Weights of a small mixture-of-experts language model, trained from scratch on English Wikipedia.
Size: 13 layers, 43.4M parameters.
Experts: 192 squared ReLU neurons an expert, a softmax router.
Below are experts of layer 6 (counted from 0) of a mixture-of-experts language model. Rows are named router (the router's row for the expert), up (a neuron's input weights, with its number) and show model dimensions 0-127. Each number is 128 + 32 x the weight over its row's rms, rounded and kept within 0 to 255. Numbers have three digits each.
Before each expert's rows: a language model's description of what the expert responds to; "comes after" lists some tokens at least twice as common just before its tokens as in all text. This comes from a sample of Wikipedia text that the model never trained on. Tokens count by the router's weight.

# expert 45
What it handles: Paragraph breaks after a sentence, the article "a" in "is a" or "on a", and capitals opening acronyms such as (O-SCE).
comes after: ".", "\n\n", " |  |", " |", "s.", ")."
router:153177135118127108115155158171166148081096114134157179102148119093099154135146150104152146167103143114135090105127186128090109179103169152159103109164048158128143076088159093126086161074177085097169078093140094157173117141132116165084172115159118109059182135138113156065126174124173115121148075145085177177123161100169148153084091098100160155157163111172111150137143102156091161112114
up13:171162090094141111201164075092119196073061072164141080088147140152096134086114134126121087164158130101132098143140130109152149102110117071143149096110109146148142164149168187180117159142105081102157114093140117111124138124070152140095134149124103139103150121176115153095127100111112146155108070060113145153106162113164133154112125193145140079069116144117135145096081140069124148036079
up14:097146147088107152169121045164159135125178066094164121193122140137086073171135145051207114188160138158119163083132125120148136161156102130159204145116138141132127095138177116053101146125130139111175125107126137100118106148121148086115160101130168120138165137096126121084057162122125160178172132113146137082129125123090109188101150137113107092124139096073156101112136139162146211130118
up15:118109157165141136185159160165096131133145119100097136104159128151100143135074104115162161182184138131109129117150126148111112116099122063136065150078110151110109087159142044161079123124168101163149136140187136094172104105098123172125151139079111101078038139174151087098102146103106142178134100095126105071166127146127122179099123159150141153080113159044174073090134152099153123086113
up16:118180129096155134092079174156135130168138121107114077103076090172180131129140132148112131134132119132140102110128167074144101128134108090091091162119141162090116130192162123085129164207133097147140156091146132120161118184181153123162111114114136147164098160096140092124147172216127093106094144116181175177134123062106093126179175174150078146131169138044117159190120126126167137127175
up17:122135163149141175113083154121165093168099159131161230071178118103128201120097151091135167125170118139111136101152145157127061150125113130066157060135148137152155133082139140104100175123075126114123127174135136118065124148117137143153205100110188149122170160142096106091171154140148129157031136125152090164175126080147101173178132165097125128121096157140122145116080130148135114112116
up18:128142119124122090095124167120106076122119072162063152162093124191221112159109171129169181127099121123094142136181111128106112085121151028174085116139157155134120151150059128108146102160180124116128135138137160124205106133127100140142126119115113151113134099104076132185084128174187113047110097120114098100112092077162084107140191139139145142109156154165133139102162127114155133174114
up19:162133114123128138123160127074145114103114081113126127156087116135124086145144115145090143103133140146120078070126146153095165129119185109105146126060125053160139149098118100076149137126126091090112110113083178076187139085089113122172086069109118128158190173156092149111165132071129128104144138132090107181160106147149121114130131127083140132138143101103176174134118067108154255091110
up20:134115047106134052126107146098135105165107198096128132090078126125108115064107200105191114121175154150071100138125112121152137181123146195148073178121137113152121136113195174135130122090132215145087143108121146142149168129120134129149139135181171126144118089148113114104116174115171084087130100123117174145087134126115141123135145117177102069106169164112137190141089165138155166076133
up21:157061099147161155108101137071116151152087155135127137154160157129102145106117148123152109155111098086134139146122172124161128207123117094104054110105130131068078160072130122150062114149122087147126129171127125126144114119127148151111093208110105150151109097100159186112055082190151087194155101158127093158136120099175081104096124106037137149124140131103100120097129057136139148166163
up22:113162141146176182120101115152121121121216147168122147125095126123089139127116130157133112148107128201117065140220183151084116129123111135131079139150156117149094135094118101155181131082064121053167102139121093107163129129155141183158037104149094125165121143104083156145106124088147109114166128135169049145165135151166090099133095163142132128179158105121159163125153139080160172159119
up23:073193081146114075113080150067146136123095136093141169092142122133054152101153132149130098117136107145119099147121099127110114122122130153087143074114122111129200181095098115109108149155152135089155158122075144116126064124177152027137094139109157087140122099161181125161158103091075184147163150136201118128185115122132146179135127176140108140037071116127128173129114130117136149128131
up24:110108084138131116079150122097079170151169151119108162081112169138141157131141169179186185159101135149170173102128105195108113122166176155128117107112105089131127198153120102083183138153183067105138104129141133088116112111104090120168094114096109063122167128102044105179135126146134130141122185157173088149136134132133159048127126140120145099139167114113115184137181165129156173146068
up25:060150064149101127074143106143171087132133104132067144109129091151095155140166171160040151098097090124042108139192111123144117077095171124148119104126093101104128189105103109129120152082125142180145167122147121154108192078132137155157135130075110103119159078154125094171115110184165087084134095150192119122163125133102127138109163117125129101171083159158112155083152087134123166138085
up26:186091109116193165110119111132187160116169187193159142133160079154144130141165149115142142111115147135157118145109120128136160152106110083131153161109111111126133133177122116136120174199183099173137110108162186072161101186125075143193085157099124082073084103155153107192131173108141125114141145065128055153098127117079139122106127160114161116082126080182138129128177155102118119100174
up27:046130135116101149073101132150136151130106102118142161091166138101115176116118183113080115099179152158147124066165138099095145106133119135182081086138165142192119086088164147142139170155150156093182184145147158077152136141115138148121079089165117104118099065127121136135154088109176163169172184158108189167179126126133099124125154147180167122064129109168050103166122108144135142142156
up28:128113093133132096069147147200086151153101133127166114115092175106132138180177140118095113132053107104133142109121140166134157166128094138092157126115108088104108074130141182147070065103086158144198092130130169150133071106133140125127195197151113138184172096147125103152196172159184070115102128125101120158064118127193151151113133170136133165147077122109134173145113167138142143128101
up29:151153107119192067118176075179148199192187136072111125126123127098127115140146052153154152155145077125070147137162185125100188109124145126125145089115156143153150135140131110132157149109124158175172110121108146120066058090079136109108077085127118153176104040100120116122097133137113150137152193117114099097140138144117146149079125131121103158132109120123171113148100118149140071077067
up30:149150141095079145124178169076140103067163211133092138161131168121101117124117083091166108185100094062160157181139136137098120091133153099106097103131167097097154091087122111134117182111143146123128124125111134207142083078148137152143155118147098134113100133168098121149154144133140082145058131117096139163139156197119123136132183122112128156118189131161035136102145183087119100063104
up31:127127153109124122176085115073164088143137168105128189131123115153139206085129145145124096119172120118092131131109076070127108131129136092161167066109132175094079140092151134092166152177127074150187088132126083135156200110144137153062135148131117140128192045159162123097125133143130121129074120163100169088122183140112113103138124143114169103104122089083122173082088154090072133101079
up32:074151123075115131166139111148119079179188205131164103141137159179153163166116117160164082074166125116116193132120097116141131097179149141147119167103094101118085055156173139147182194076160112158104141121143086106099105158125080076113161120134134099131159161154105125096097130090148139122152146104120112132105145075094079124078071180074113149158117109145126117162143099156089106124195
up33:129088115146177089097142165079081131173141126135072110124133104090145174134156089115116088133199137129113067116108155114158172083102120138154117088122056115131115140189172171113109112175168088135177127057183127095145160184150096132141159095106152083163076126137160148085080097098101149120168117141123124177082187113104137104124201173132112159133167114136160135075153154108121081121128
up34:147106106039167063081062151133165149101116134121117141127169101118080158137199104087161055138154136081114114172098138082141068152098139092128154119134124168120113095157096090194106126124129150142179134153097109181093143125085095119109111153116170129110121106114112145148161116104093132140091147141098110114075179108121118138147060082132140074183167069104085111101165126080168123150088
up35:137106116096084152096201185116155152106178139097102143091150117025122101105146151105126143065108139141152153073184107110142097064127063180124127150152168156131144112160135134121172112144161170144129115107137148148094099107114144105094098134071109169088080125124166160139153131104053096146173203172146170136140123120151112115121171159127135131119089115081128130147157088120104213098166
up36:149122136139131165081118177091114108169112106120190155126145079057151088045121128112166142135117118096183147148104191134115146152177108110118153069085121104121140158145139143053146097076126146141119132160139161142119107109069057155157107132150085116146197102114144178168129158095183110097152098183132161073159155169132091132169130126126106137135140173125120163134057129147164095188119
up37:102136150118133176111115114165128085127124114075109121181115125074162117087147123109176192089139135116052129102098165168084099136159079124140108156112099106150120056178133107160141128074154137134121083140153121104144115172140131190189078126160181177178134127114098084071115149169107084156110144124157206174112171147118109095153145171103162157152093094163145113102189100169094161136129

# expert 43
What it handles: Sentence-opening "The" in prose, plus name pieces and proper nouns like Paris, McCarthy, -aire, and words like because, statement.
comes after: "2", "\n\n", " | ", ".", "°N ", " K"
router:164162107110130083112146149161141128090135101175140187091161096089086174138169175092166133157115087099157079099127169114112080140112150141146093111140113145120148094086168079119107176085184073117145089106154081159178140155183078171074150112171085098125176114148092123110128165143144117097168093099103142146130148113143133145108078115081162166181177099141141151168138082155117116045099
up13:178141126161103083193102143137173163066131207131119135157154133183126126103166211131151137090133081163075099152130132062071145104164096161075140069125130151100126114166097129126132168174128134137122136089131216138095126102108116100107111104110174166157115204135173099120152121161148148143187100143124169099122129085147127147137095098142113148099084165116122136121151202124122114171094
up14:152097113098156173151143112148155162125104135103151122112141131090065155199133136062136081148153103070101130170130097111106151153119112151137153196161116124169126162140138126111090097124153221055168121126114150153118177150105159164162133133109156120167129059141096124142168103138094102132103129071132141145124100162127115124093070134145071106108194151075079130131134203187139117053142
up15:156086120108133132137109120084115122090111099134166123130180100198106152120141140161158132117081115075171108155136078176133140155113135136135140113169150147119092171074127134156086112154061108154131086128180077079073138097141155128091120117160137106194127122109121148188115226116118092177120150092138086147117157079177166114164123160060089159136108099162153162107142113143162210132076
up16:171100118148071116093128147159117116154142165130106133128126150076101128143125150145098146142099164182158182140079122104031082147158119160132193122165129124114123138149163110106180144055056105101099128099151106077141130185116155163130123164183097193154157104111145133119189165151120156073144152099174125098148195151138146120111142099169139194213134097140114132106132128119133101123182
up17:131088124155114112118126163062149118132163126126082116142176142119086085143146197163134200111099147149178106106072082126089122180131141114206127134105109190092073156147111172124107129108085183136153118111107127024119120208168136185143136139148112146127087134151125125088093130123182147094131112182159113103095162158152123096107110148087178082160178137131137111126089166117111158099123
up18:103160174135122114052135073141190201138121106158116121148123095153122172163128170184122078058146076139077148179105179105117140149143120136136170112143154162107195107158132166147181170129133156154109110130165125193142071129119102158180119101134191153148139157143098124115140072144149143134132068065138173109124166149111174146149074106156115144142128110115151166125114171182086133095157
up19:088156149178141087091129112095127181145126132098095176123139123192131120127113180116111155146114088182098155160183109163085124148120109110194074197176089149158079134129154113112125136141137085129120066132134141090097124099164103123164134093087077113143104118098106162123113056172153124116177168177141164176123085109143089130097092121114076135121145217179160085095137109176109146120166
up20:086179135180106198154160223178143120171158169156099173077126135140170134099130114126062118116153102115115122131134136155101137126089084096113084174178117184113085132053144077121155130136164192129110158126126154130194162164157125128082091175113080111080117173148134159118109119117176111112141135099155167116115194115066085155099125144118147127083151125103134156132129180106156133123109
up21:191160075158125141157171105118087091100140158135137089109153108082123085089101157143126142127147084127151113210179131098093121131103117126070233110141082137122124109126135137110132121080154077151166181161118178146131164134140127098124112050099127167144147114137189107191101100109172106103095047137084174091121114139099102140113146112141159107146122131130147043132096123089117085114114
up22:185183106162172117116077088167136132119097118101153119212158088096146133133129075118134104083182122132214155162119153130125105129165155047110140115110116146103149138171113089133087148120066157168107104130135134114109113153116078168114154127115171144122136140134103150121153223186083157171091131125133134106143209110143180139113138107139094155062155153109134158107154093124099166069109
up23:153138128115051155104151114113147094108123169138132103114087137103149094126135129134117098086137151143182184108095181118164122176158118083137066135150176157120093126129137125072104113062123181137127170116152173143115125131168121188072174162148125138131100141204167140196123065136075074068135186117111107120204094150133127122139104105082102168081137090143145176104188150133143119115128
up24:105167108119178128094127091148114169115120126134139136103103064186112063104145109143189138137157117103132126064141121117077110125134181147169088169184164131181115124140121117138094113118118121105098140205140129100178172113055130104126131141086087144157135093127157157133099114166119091172191219075074128144109087132120106129114189096101122140129159159104189103122126135125149203095175
up25:131120182078162100089135163134149116126161093093149191113139151142128074154109191085103120087128156136149143054137140142127154064119198091157140100163161086158121142154156095121092189096139085138130082122178109174100146120142051159160131191159145146120068128108158094148158150092121074128138092099127061144137169166166127169184105149118102116143118155120135135123128205130166118086129
up26:154126132122105124142132116114176074099125178151116171148096140116133123068163171149130137120193096136141134113122130116116105159112119160136127113145103108139139119151130116102154116084138105122128092191161056180152131183136075160145067092059097103097057183048084181161098126098178095124157116146215105096126136123126152125110126168123073122130144156207168129164090160126162074138156
up27:155103149150131158162156132126137130111191128125123139063148151114092140151127103146139147146114104111109116094185127162089193164165102122104123150186148131174115156099115150149145178086097122135078129103170199123121125085134165116127120180159067145110182097098122115164122120163186201150101105127087095115146164130095119167046169129130112187107156181155095063090172197077117122141156
up28:171129124115121115131120110082112138091114154165120132091131085148177142119112113150151096144084181147154204096144095189138137156152119088189167117186119117164113077137177140125171124133156164116133092110134099120165160119162090115110164150114180083087118073123126112155181080119164156186218119150093057169115145119122155170164098150150164124082102151119090132160046110118165142133082
up29:096124188128147143119094065158111148171136133089134165108143061067110126130139118104158161186147129097094108051128098169148105109149122112131160122182096144133136143089123052158115110099060084205134184131179126125046100079097148120132163101105051117114088078178163134134132106109128172127133103154118143168128110102110099144096128115161099089152127101116168132145072126110083129158163
up30:145149157101123132120119129118079061138171156092143194080153173139143098070180134176156105097101142085103140173087133146157141111140147152143124129189098162067140107151155150177106054106099087070150170130085118140102085123121164138120104102122176097108151116094149085129173191097165101127070144155139144144151168111131215092161128123130153074171137153144111176130168134156177135131085
up31:107117105168166111119090152145158167101167118077117119113154140152126134149105127151125154139111050106153152167160116136053150100106139141137158115110132159073129076216134131072147161106185173105137136166109064116182178085057178162080117121138141107179103128139144132130157180120089145134140134170146118152099089158098109153095194091169112153135182141160148101172141188160072120115136
up32:116093078136104111151099158159115149145150122151109179150138127147069154093086183156093105136113153126077138155162140131099153194100125166119148086095107122160178101143121100077051101091124185110182157144165080143100129163114173099116104160112114198085102157116148098135117123139109172084193149142183195137135156105146149121145137132172088079169149128104166177139156122156077101083188
up33:153146109128119162155130141133123119108169125059131109165121157238137157088081189130111149150155079126086088119075143136122145169091087088076109073173145074108164105047147146148119106116145123116132132190123181116083166167148122138082127110121125104092139139147141175143128133127149066105137130130161140131170112125138107042103142158098136150104122169168134181183173170100103140116073
up34:131085135199101116176085087154102139108053125114108114155073108109091085162129135100106099118117114154143216130074206089133127113181115105117167106145183103132066158102138138113127107094141081174171122117131154131150138222134079069077115171159137139160125087134138156153151101145163124200160138111143149108153158148097112109126069132090118152107089125141103150093117102150082107156117
up35:164118141122127136136177091144122125108122127117089078097185093073133108100144089172061090147113111161111128121154137144134132101154136155089028153108190110177149106090118135160158120226140113104135156136157116097137174174083115111126206101102147131129123125140153150154128105138122095194116131151153130105169143131213116096100204146133133109128102065150178110080133100183107115167110
up36:143173163178168103166131181106054115143125105150124106102107110133070125142128102114181106157164129095109162156092173107136137130088164130109059142158098110110109143091144134162095131190121139116143174142108134150166082140192160101090144134117084108147135123115146168139073088132129084084123073162084141105116098116098110176103126118097174075119142078097145146102139070046095079145214
up37:148120084168142112068187134181142152103134145087133067165108129151093079162107130093119124148170120125169153130152112061108134109106112116157174127096132134141167090098125196123112151143206145192105146137119125106102136109109163069096081161114113065116176132177173147141161108148123154137126127077141072103052109128176124154049130157112151121084146139167164136180136082081088108136134

# expert 42
What it handles: Middle or ending pieces inside names and words (Forsythe, Gheorghe, admiration), the article "the" after verbs, and words like educational.
comes after: "1", "2", "0", "G", "H", "h"
router:134143119125127083096166153165158158073140137156149145064158096081083169145162177113168120190121126112173115075112147105111114156112148129158106097149088149137132105091195095097118141098174097119151111079134097186146133169143116149106154104173101078126156097128123128113124169116160095108164099114072157148111185103166137168089094138055146153112153085167120163189150060152089126050157
up13:094118149158126129143139123107130144100065085117139154177133104085124102103134059197138088123161074090136133110179135102140104153110127182149154115146074152136165130181125134082113097153147125069098125104144127106181126161135118113104151112157137192102130139186141159117169129202100140155132103133153154161164128119187130088166185181103155168185054129173095109116066090162201135144134
up14:148100141129076122101124049093121110154120113115077145156105138147171124116114137087035097171164160097123164170134118127154109159139156123166124176147106152141170102140096149080124135114150139063183054168182135143104097092119096089125124154102178140110171110140109148136130113121125100124113063157099201109135070125185141088105143100103228150153154137116158167158167148111137134188124
up15:138159138136184096155129153193152112161136168094129153079170126128185169140109143089104223152096186133085126100081121164080119065150112134138153175149138178092132152145112128117077124112102120150114161113137116092114139113108142058130162131110037158161224088162106089154156119122142106152127123115114162126109153134106094142148075143136140092136147166140109089118091144179186165115076
up16:165138090142108144069113155157082103154149102147101162133119139163025196109149118149178114098134067176187111164204186139101109184132153144129120168157157161093129134120106174141118155148112092179140100162143139118141080098117135122145118148120081089104120152107202136143183117109129160071142116100149130136180147071108130133152158128131071152092163094145125135203136154145157084159111
up17:134070065141170118107138169086157134123131130167051192120107081148128097108138092112147089113154103097069146116121109133089138037129178112122167140155149157098175127100140186140149086124105139113115102073124118101165124173142193153092169138110151158178164133133142095142116125109144163106097142170156143148173101108143108151084102122132062092167177169166142076131135077170083128161184
up18:135146148174145148118156083121131167145143118117131121085153144190170079171126148158160164133097166093164093132064164163167164122159141110085100132139074136168151115098171138124178148192124162130088122159146153144123136149100044137115181123075125128120116153179132145097086094193252122131154106099093111154141166103064115129096089114086102111130086163119148093117108154135135100112095
up19:107094138147105120119141165129170084150204090119097060137160129134088134148138214131116125133082119120149071131103133125088088128143128110124119131200162151152138211168134089180134132121083069093124125094150144147151150136072134126081146089100090149101112087152107097126045064113105124156177135126084087149132145141120129091202146121132089181090147115106098123070088131127067128143125
up20:111044148174132055121155078090127108053119163133124156135148135102085142118103146198076196178056070186132114096140222135131174081106129110110144114102083082085130111114117152128188121140093084109126119114043126123098142148103136099088142125122118137155129176148125131122163147150162122153171098123149130080142122147158072104130099147120127162143146089155155168129130139122100156131154
up21:172148155075153099140128027117116181146039139179165143115136149118143133149150130117126087139178189136133087192150150157120115103114170108151070168132133170087145175080098124071105122105077108155143085091177114117127161067149151084147089117161145184143184116125167087105098072101110173135173136130132139147097149100060144122127102089107091119120110124129152155152105124093120157109121
up22:117103105089188128129187136105103142136164121161117105132139112120133156111131137096142138078178135124167092111065132145157086159172084130152117144150105116146147058145103150106126111105155129055139154122102123164154050145111126162149117117123123179186103137173119130151186180137164128182123163161122124177113116114155199090133110076084076109131197133148162184185178128066072180145120
up23:137150084112152149099179157115148130135195124109117106116161111158132087144138150133160104177149099155165088171115069091198160071101175051171117132120062092166113119178106143132126130103192074125141130096041094094079150095108155121134111125129165110117125136146119145104147152148131143097092094128175126112140056088059123133113158110119097061122140122085100166162145158155162133139184
up24:131095123099123160177121059105151139128130156142123091072157127107162136093109141139142154157166111096101132094147114164071103100141083081155143119141125127175106113095122058101134168118086149100152186051121173084131117133063108182120133029112147132182217097082122107109137113153175060139163128141129174071140133119093101093129151114116132155106129154106124148128155168073128136075118
up25:110175075113102139070134097164130190166187114140114142134123133089114110133126154132150152098177078136110117160161091152073118162118167177139054149147139112155140074111116145150173125147125132124123082205143169121154122166110073168141101114138132166149101119161180126167107121152135175153156152113063137134105116134061167173097124163128084158177067202145127106104189097102115118177169
up26:180121169152144148093144160062122116104092194086157181118121094178171163133132147086095108081155160180173098138123096174088212083113137128163161123177138077115137173111108101169134115166150140119122120143136078096121101080179103170147137146133152149108137131125072127149106132091161205097094155136150103141076142096096136130120071104144149122191109144127135169090139164181126164124070
up27:086198188178129085177162104080075084079111155129164127150114082095134125148127122136078157117111140158068124073078121159135133097119077103156105187119113144145190118121121095083170113153162150132123148095127160132173092161179154156150089074137151128176115146090120167143092105126069091177105094127120099136096170144106143135088167133122115179121177106126211097133075155131131130140095
up28:070173144174084142147122095131174168122152148150162105108144150196193086139127089070084175175135116119113168153099152139088135165167099106118090097086141183135172134134180114103124193107157118130082125167127142085138159162114171163115147073152111143090159143138121129135138121088191062114151104215119147108113134125128101097151111075171102131164084120135093089144071157138079102113148
up29:094152089063098121067151115165094131150135146123106127130097139125068138105128155134219182097126126047172123130081113065112103093133098146148120163102135118172137160135133091120162117114115152134112094127110135174114142085165080127122155164135098137087070171084095131167085134134185097128171094097125134081133086136157050124143204146097125219131077129138120165127139142145144144082124
up30:147103112105098138172133166150123139127126113169068102112123154125099158120111126118113115166126171102075112132155098093152184169157080144142110071072115152166165113102206150136172146077178092117085136063163151051178117113151098144138160186128118133111096148135069181130083115130064105089107118101099156120154162095150133136136103153133079112091081113109172080097176124163196130084127
up31:135115058124118161150078107164094055102135077128160140146142162119120136116126116150089058094072152081097109170108137157149109142047171122124044146131134105112162131123120132173074124194139126184104087169130115156133165088110133143137156114120146084091133154149119125115181159098177138101079129143126134102086140065086129087105150055102111162131091078168185144144125131076141112112155
up32:116145132133165096181186107114115124090118117138094100140148154123174110109140104121120163149169192126192167202124180147129109140049183106054150097156133154156101147100136098112121153127115085115068157175162155181124125139144154067138122127154157139116174085064117171173116166103107104075104103073126126123181127149139144180137098130138059093122141123154090114130158053124110174136117
up33:126115080166158151072199078172083098089106108100103145157146108153085090152082145095126132142159174154113113157184156086179079137152106103142100074150105126136143223116114117132145115120137064133134163135139115067054162176132093140115111134157120066057160110146082137140116131165148132163135139128142180098121175135131131119148153087115066156073112068128147119089144148136163111164127
up34:101119144138118103117137114156075103089064164127133132142166120128136159060076115155146140185135075117091125175175124078153180047115141085125101214163134064153079127162119107138139056142129145103133143119126085187145100086159110164116159169112139170124097091096075137115187142165117162140168096120096123131071171099145121148102149110113134110141099144192153163142123091069105115111141
up35:158112093087144108186156161076121154144120115127164151079146156130147110150134100150058168130136114170173204178080136142062175057143109172158073129171139088098128178100106158125137165115090177145119130090151098164141104143129096103135144094142174134178156131115146095081158096138163077099144083148165121146126126089132197137115146109161188140121147170151148143138086193115069134164124
up36:178204099161163092097184159087108130149149146147118144127152098121123122125159157148115127171097125084085131161123146129087129090152097103163130162112090204093133082138131091066132129226103143093118106138140229125089148136138176133198109136135121101174142150116091154176135145185121172104148172172099127163131140098147147143117147133198105136157159138094071115141118128138070159101107
up37:166148099207114146091117131092110124115139199120097135128129219123077109104169098085129155142090110091128189125102142114125130071134110148189147142120099171147122143103123124132135080123105104173128142127119109099138209181102229128127093106153133097127121076102079201160107115104127141141128135123074133129077122123083149110097038093137158134127099110129119150143095101095077112087090

# expert 0
What it handles: Sentence-final periods, closing quote or parenthesis before table pipes, and linking words like is, was, are, and in prose and tables.
comes after: ".", "\n", "000", "%", "O", "ens"
router:133170109127118085099148137149164138093131091122165165090152086116087168143160165111147150166124150127140108074155151122106097174119147134143105111146100176147133085080132089109089171064176093111173080112162099165161124158175099163097151114204120112100168126135089174133110161118131121076151069115109192140117126082168143127077076140050159156167127081163156158167121098182079150101115
up13:152113144121119144101133135133187161113106208142165141155113059104187084130146182122164137126140120114044112151149172191160120093177135186161199132122127078122153119120109160127172148096142080065123091115120146116135162152104112166120114203131105135127150150154120128158146150126140141056206137081123105129149102109057108138142165088134143115137068150147082131179139175109106101095126
up14:129144123142056132140112157173133143142108126161124156181079097096129060066115119107142133112154137089154127097147113117127123096179162085147075112093162153111152151136152103120124115129164197113153150124111158103163134157130146136190151070200114155103110093111149177113105112062157103166055100120167213152131157155096151146169167135138065117175105174112163130115116085197139167089128
up15:125171160125151105151145180153107088101135138172089171157164113128114153135186158175116136206151152080067105203178189100119164122127147183140138105160148089144134094166111147156084103158126118163126162175106195174099132149085191112111120125104161138157153119069199126084110099092102144099142142150144149205113117147134133107146171168140133123111178144178143126130108118120126076119075
up16:151128133125091066142157122133072125135090130111159157163171157184101105118107170190189228102104094116086157104103123106123112133113146106090106124146103130109097114138142153179095139213168083112112174091124167106141108128083097215174140056125092108109115119147147117144140145118117052132094139113196132113120071102141150147106120162062073106116136121119144123183123136145121098151119
up17:161145123121118085096131119186134107124187149171185118069115169140124118115140105076132144155150132121157114078104141163072115094187100069140109117100092094187150131171142082115123152149126172193166156082132132127055128131105126103075165151129111130104169138079162177161157112162201131106143127165100102119107084114136080097157149125127077110150071120190124166074114176114164112102079
up18:161172129139063123199097145116180133183101129130132162086156166088127088092142106113134093087091181123188113165158142156057090138088153105138119128162093186142140204167123157122109153063105160166176158118124078110131175126097158103185094128106109090141117100134124132087182117117142089151112186154100154096165095093121118113150170068160103109164131118140142116137091124086071109144152
up19:123088109171137129094108146142158058080138093133168125157078090146157163091162120094172141126184135093085137103167199143149138081167134121115099139171173065159095168123115120129081141053107119080104172097145141148146072121090159133090124114130098090105142127161121142121145123144217099138126112097073108069114075105129123038142147119099129096086169146130123174160102131122107119082103
up20:090147132108110129159130129121137174096155095168100136102115136155119166119121107107094051135159120140172153128156136125204087138213119126107113127125126120041148203159112075104150182063133085100133162117100164123121084127136155188143130093133114109142095120110151187120180121168196136218114157192105120162135092119121186146133117128133112099127167117140142067148087157121131183146138
up21:218093130130160125147111091112125096148149159133155144126092134097102099122104115134189151118101134161158097110186099204163129149120146133195062171124200128166110164122138132140156096081150142127108060112128180122162070160125126123118161167113069134073082125080074142159128143113115118102117122138168040117103148162130099116159092188091107096117154160101145088148170129164162164100122
up22:140144161126086134119073095105159024072135131157136191084119104114189157113083128124162184159152109093075090127107147161118087120137208132161107062112124092141146142119114146091088108156135120122068141141097145108142123171127101144098122138129164131131124161071105153186153122090117078131094062136141118163091133111103144067144140075165148129093160088101081137089114141158171155131070
up23:083114104122164114117133165160123123097065204161156071170146091123150052114090190185148146154150133120150138119139146058166107108118092189108156113127119149121132106121112117127153135210177107083136180102133130119179145124096059104101077095127109150080169121098120083177154089127128129106107115197138158129155117090078126117143096082142159098142099120114178143063070102128121123119118
up24:162107133167097145172076130131134137098114050096157159151152106152106174119167118109109132115123163074146132153135107125155108152108161139136176117200195159175158100120165102128149101133102127165076092148125136112165073148167119092139149185154073093146136116120149186088115157135148191054122061131087148122176156131123113112167172084143175146126138169175049150128123073097114163126157
up25:132131153155134129129142094141112140146098149142233175126111095111144147126141127146169127142145069000102113128127152133177144141160105123083145123129159092073116167121112169084070070166133139095142105134130144179132172122105111053108149127131152113141201115128149135139138144163129127125152163094176180151067146116110152164151151107173151233145159140096120135094116143093125149149122
up26:109150100136134169130146072152110113093161111122094071128133125140100074109199130108147113119156156178168116093095124171157136135162136094092118162148092108165105126077166175155096102108106087092148197114141082209149177181165162124123123236137130155158097107110088134117088101147173132099147115134128172091170134095121133175114120180125134112200098193136101096132149173148118141108147
up27:097126096134118177159135167202146103101140096198129044171112177119142188110111071130149150130116080147102129135062144095139130090111078119136132123101155128142156132084134130158152164089130128136092116059119149168148147105135122176089149080139153129148098124148096118132052088093142152116167159102098125164147097118104128142096148104152114196208117079136117133163061118076111180111177
up28:106121120054168094179153118135144147153099065074124174194082136147116138129186107157155138120090140166144184133120132128138085088156143109123076127153067070138128113135143132091118138117139202133175086185105128104179134096100109107113226123076125176161155109145139093095135111128104110105086140097089140083171145096186090129119095132102104152175125138124124146116078187148137168095156
up29:129124066162090139126136138146135130131149156091154121131141113185126151105195136079132167122178147144117123166150105152128157121129138187124134086081109088165142141120145170078102105160171136144137078086085078114124178147146156160139158128183134159186082127141062117102091108139161181101199107164149113132130169152133126152108132191169181159116056090191158142123177111181166094146186
up30:067158099135090102165126147220121124109116103113131128128144150139114124139142159133112106122140095165158106084133154141072164156204114141170058120113146151189102134172021106089141111101153116147068073154138132155087119103207150116152164127128116131099129168179172090185172089106077134111167116135127191167153151171089127113115149117097151105072105156138111130161128143132158126148152
up31:167132146148136115124086122171057094132080115124152110183150132111135109151109136055122109112136108129110160166146117142071106151172163116105104135155179154168150148066162081143167124122072113130157094065151187093175122134082149188098140090139147199153142114123107141146134168109092065097149103113126108105144105138179142185097115122165198099107102110118120091139069095169160137126211
up32:154147163107172111196119160132116138103130109102151131114142133170082224140159072077132135115082184091188147127161167134096040125096156125156141103096136134081157172100162122179157139163154194101144131114150154185110137172101173138122051159183121167087115146068139179100107116098145103102150144128137089169119163114159129111108140125115104169146163093116119096137083087105109121104119
up33:125185153173179154083162100106169161155138154156117123103146116080078045096090157113138129146097139121150093084097188137162120136144171076171159175097074118116148140120124109112088110138087091157228169132124151097084133104132175105124076084115124142166143126115107116132145075107117100160145098169127116139186089151125109068214132098148127150133160135132116113088109130143127048141146
up34:122082121114146133079136159150189108139112137121138146070111161151159041100183126199097117148199182103120151167083130129154142060110167175132088152059166122127142147092129104158103141143159125088142127114089154127097132162168147140077151079122148121142133149066126171116145145099086203151120171122127122143142150166110194169104107070186130086129112140142154133121124093185102101167135
up35:148160173185101153179098122127126148165095065114117161134181123079088136171090127113101132124113087140149103167122153138090153173150150139168118095074084073156191134117148154146154081118122108131104086113163140144125108153116135207095132111068122156078098138089131042116088188145161163110103178145125099118147115100090095095165152208115137147122108135104108156134137083152075106062150
up36:135133101106154126105112125143139136087125169124105186125146153067133116113089145185178183074198080148092078088054166106123136126096068146159136168071099105112094128135122111179175159117095092177093116131159188093130157110139128111133179137117193043144126105158086108078116146114097125167140169097176149083131105130065139161182155119102119154148106119159116083102135127111137125115142
up37:108155106117180140103148156116079129145154115107097108117100103116110124096134127136137154109171135151089157130147091121107118128135190107172127103123098087142065145068112072125142081182143167071095111123092112140095120090129130131154123171148086156106112085144112009174200152208109188121171133111121125138160166108112145136118088118099101121141116134174087176144149064172161168072169